config.yaml
activation: "swiglu"
moe_layers: [2, 3, 4, 5, 6, 7, 8, 9]
normalize_top_k: true
norm_eps: 1e-05
lr: 0.0041
batch_tokens: 131072
Below are experts of layer 5 (counted from 0) of a mixture-of-experts language model. Rows are named router (the router's row for the expert) and show model dimensions 0-255. Each number is 128 + 32 x the weight over its row's rms, rounded and kept within 0 to 255. Numbers have three digits each.
After each expert's rows: a language model's description of what the expert responds to; "gets" lists some tokens that make up at least twice as much of what it gets as of all text. This comes from a sample of Wikipedia text that the model never trained on. Tokens count by the router's weight.

# expert 44
router:123049098065067183173134049108141137090171092085120163081095072120200127162120105124143131064140128080131127164181166213093115108120082165130134122076146172097103168102139059113113139132178110122082149105136136143108117158139177179098156091160178164157150081116098104141107135123084132116157128119100134168129125102160165105112076153189161122126096112113148122202111155175095118109084127102141110157064077126154078155120151186135110192080088090065039073164177100144109100168131147128125121079162158144110191132188188142163148103039123130090129090117127150158117150140144108119149156125103119169165131156155144128113120156109132139107161175156149114100111143142121153137167113111157115136148133134136158063109099171118105136132091099103137112146153116122100151128094126
What it handles: Possessive 's, possessive pronouns his, her, its, their, and adjective endings -ic, -ical, -ial as in pancreatic, Islamic, American.
gets: "'s", "ic", " his", " a", "ical", "ian"

# expert 59
router:100074115114068153135118118153146162111151130135139183128098088113133072133129088142081152074081140040163096154169116144172111136115154152098126122158158113054120130065132095087100172136152129108127136051153141110083077152179138158121185096131112125146096102142147159097113155136092082128138110124098187142116144135124138070120110134174120089159091159125117081188126159134131107155123116079119130107055143135159123150124122198134157154084093126124102101114168107124121166163149188119135116116118123146101196099126196100196124075046118153090131158176084112177131106113136097114126067081190078164146150118107110214140081130111130149126170147098127149113089179163150142096099132112139171085110120125151108120157106160083068092155040061110123137138146134122098165122055119
What it handles: Word-internal pieces like al, and, il, ol, ed inside rare words, names and LaTeX, e.g. Ken-al-og, dec-al-ogue, h-ol-iday, \ld-ots.
gets: "al", "ed", "and", "il", "el", "ol"

# expert 17
router:140111078158099126127176066107162173072140081071116137152047107094115121120136090143129160082108140134112042146142130175142157075054066114132083107120164149100154154080134131073077120134128144138106193042173115092087098126136145193101132101104087150157104121115146104078088150141077173147135134143146169134115128141130139116105027102133122112189073146120140081098101146164151116094156117126134085136077124127142107100097068158159151130130138122097090167128155051107099127140186151149131152122120143186142170126133186129155122073123114183136112116137092153140168083148146041187174077120137107137110172135149101174074126134137112138060130131131175142104076158101167178119070120119169153097123135100125148129083111114122098138147121110149132118143124188075127167106115134
What it handles: Pronouns, modals and plural-like words such as I, us, them, there, who, can, will, people, plus U of U.S. and word-piece endings like -ers.
gets: " I", " U", "I", "s", "ers", " there"

# expert 45
router:145063126114089101105145078101113149090152085096141158115146114142163119149132119091114143094118110070121126118138157137135177075135084137145089172122184156141090167103100056097066132108174148155114112030152153047093067142187193152098173132181149108149117070152120104103152152126137104120132120094136127186131088090181058114109046183151153111146087136126155128159131133113108156148190139129128112143065137124145075117077132150097134160130152064112120092124148084140081148156148106114152154066162130135163106160093186149123096129096116170071154123135111141118102095181140117156172172136164105154114135118146074152158123152174079077095146175147082143161052154145154127147165134107154163113130152110120149117116131154089061124124126133176114129187114185105158140070087167
What it handles: Stem pieces inside longer words, either word-initial or after a short prefix, such as reat in Creator, dep in Deputy, qual, form, sc.
gets: "ent", " sc", "end", "art", " dep", "ut"

# expert 51
router:152063070139049188153154082112153143098204110105125158132085038107172129096134121111140116097131098107111104145156138152161130110098129083146128151090158126115080141105088092119057149158170124153135129076105068140083092099161186138099115135134121166131134112171123127088092164157140126109122115118084154163070164119119113097148078148164101061124109159124171087142136166170088142136069144133129120142144105092126069157131116162166123157083134121107089104145129072091148143160150110174109153087143141150149113163159150142147116075136155169062101117114125145183069101163163086134143105103151090178105119104108077199157061122151084084093193180149101149106095194150095154135100165131088095121146139145093203112106127115096134124121067093119141100177098121123169177164107181
What it handles: Commas and closing parentheses or brackets after names, numbers and dates, such as Oldenzaal, Netherlands, June 19, 1990, and (m. 1985).
gets: ",", ")", "\"", "),", ";", "}"

# expert 33
router:111088096130045160142121033146154140083140104104141109097104062084176136109140102123122126050161113115122111141133163166157120043167084125157105118105175163119134181103085099094132164128098155157117086068163172143034169128140138183076137110130158122169138121120123129123077148147126103153125181112114163160171094150117063114121104181158181068160066175162117180193119116152088135137072095140113121113094106131110109115120080142183159189089139103114096067175120132138104166121099129108130145083112154148162161123134142112153132134076158158107127139126095124139117095183154106118195130113181109157156112143113080123087118169163123119101195161188153122143060153130099166139125147142148135111164090124148187104109075106109104085104081082145125079148178140141119132125129110
What it handles: The article a or A, mostly starting a noun phrase after is, as or with, plus de, La and an.
gets: " a", " A", "A", " an", " =\n\n", " de"

# expert 10
router:121117071099070119142126053116153146046154110043081191103159107140146128147107126109164183118134147127132105120157168171165135109138091111068137165100161105117123158082105115070113145073150123148088104092090138139104099102170198187041123108126103138120120082230110129105071134153097121101104159106116185128164107168113102131135100142167109077197065112129177128148113141144098137094098141085115123121105161137110099119061084163145165187041093101091105112194145071131090127179198136171142135098116117194102131135146131139135154125125134147142169105143087111142119106173111090118123102164148101149155133122121123180132154101105088150055140189138179134139075143137125150152105085093131158130144171150089120099112152132118121140132075099115087104143135148085125146093109143
What it handles: Prepositions and clause-linking words after a noun or comma, mostly of, also for, with, when, during, such, among.
gets: " of", " for", " with", " as", " that", "%"

# expert 48
router:104104122131098141127158055129175155141138080099085193128097111082139163136124097153143160061089145119188101154112173184151141106123106103079052134108141164094083179089138115081058099103132136108114123025086161139092096158146176151140178146165134165143110111151120100140067171146119061134136141126079151138092125126052117074151065170133143104169089170155160126107137172157127117165108116069123110128099123122167115123136069177142177155113080076077074110169174095128111119133092141190124115069094114147115122118112178130164112091104115157116131108109140125137094100179147063180120134117152149182133163160124145150098182111104157113114213153137142139107144157092106132118133124112120127127083144121117187124106119146089120127108078109130128103164181154151122196075082101
What it handles: First names and name fragments of people, such as John, Sam(uel), Charles, David, Har, Mc, often in lists or credits.
gets: "ar", "an", " John", "im", " Man", " Bar"

# expert 53
router:087115038157051177176183071079168131062173094109124169126126044110178110132080102136151163121119179088146049122186213164124108060103115131135137186099156104064104166102107125117092093127160125149109113109076136125128092154158139154114158137159155143157150092189102154079066140131104124109102157090143148166133101132157116082107077137160092062227097150155124101118154144132098119112077119102153099146121128138096090158081096178138129173079110102180120094141139097097109164135173127159116168084136115123159113141134152151194163089150120111136100109172104101148131120158132098115143129113096113190169135117135122159135144110146103130071193175102078152133094115133125161151115128088118126106128110109106151103098083151135164160134109113174129120162136190142093121115080127
What it handles: Coordinating conjunctions, commas and "of" linking phrases or clauses, e.g. pasta and rice, preachers or missionaries, such as, clause-ending commas.
gets: " and", ",", " of", " or", " for", " &"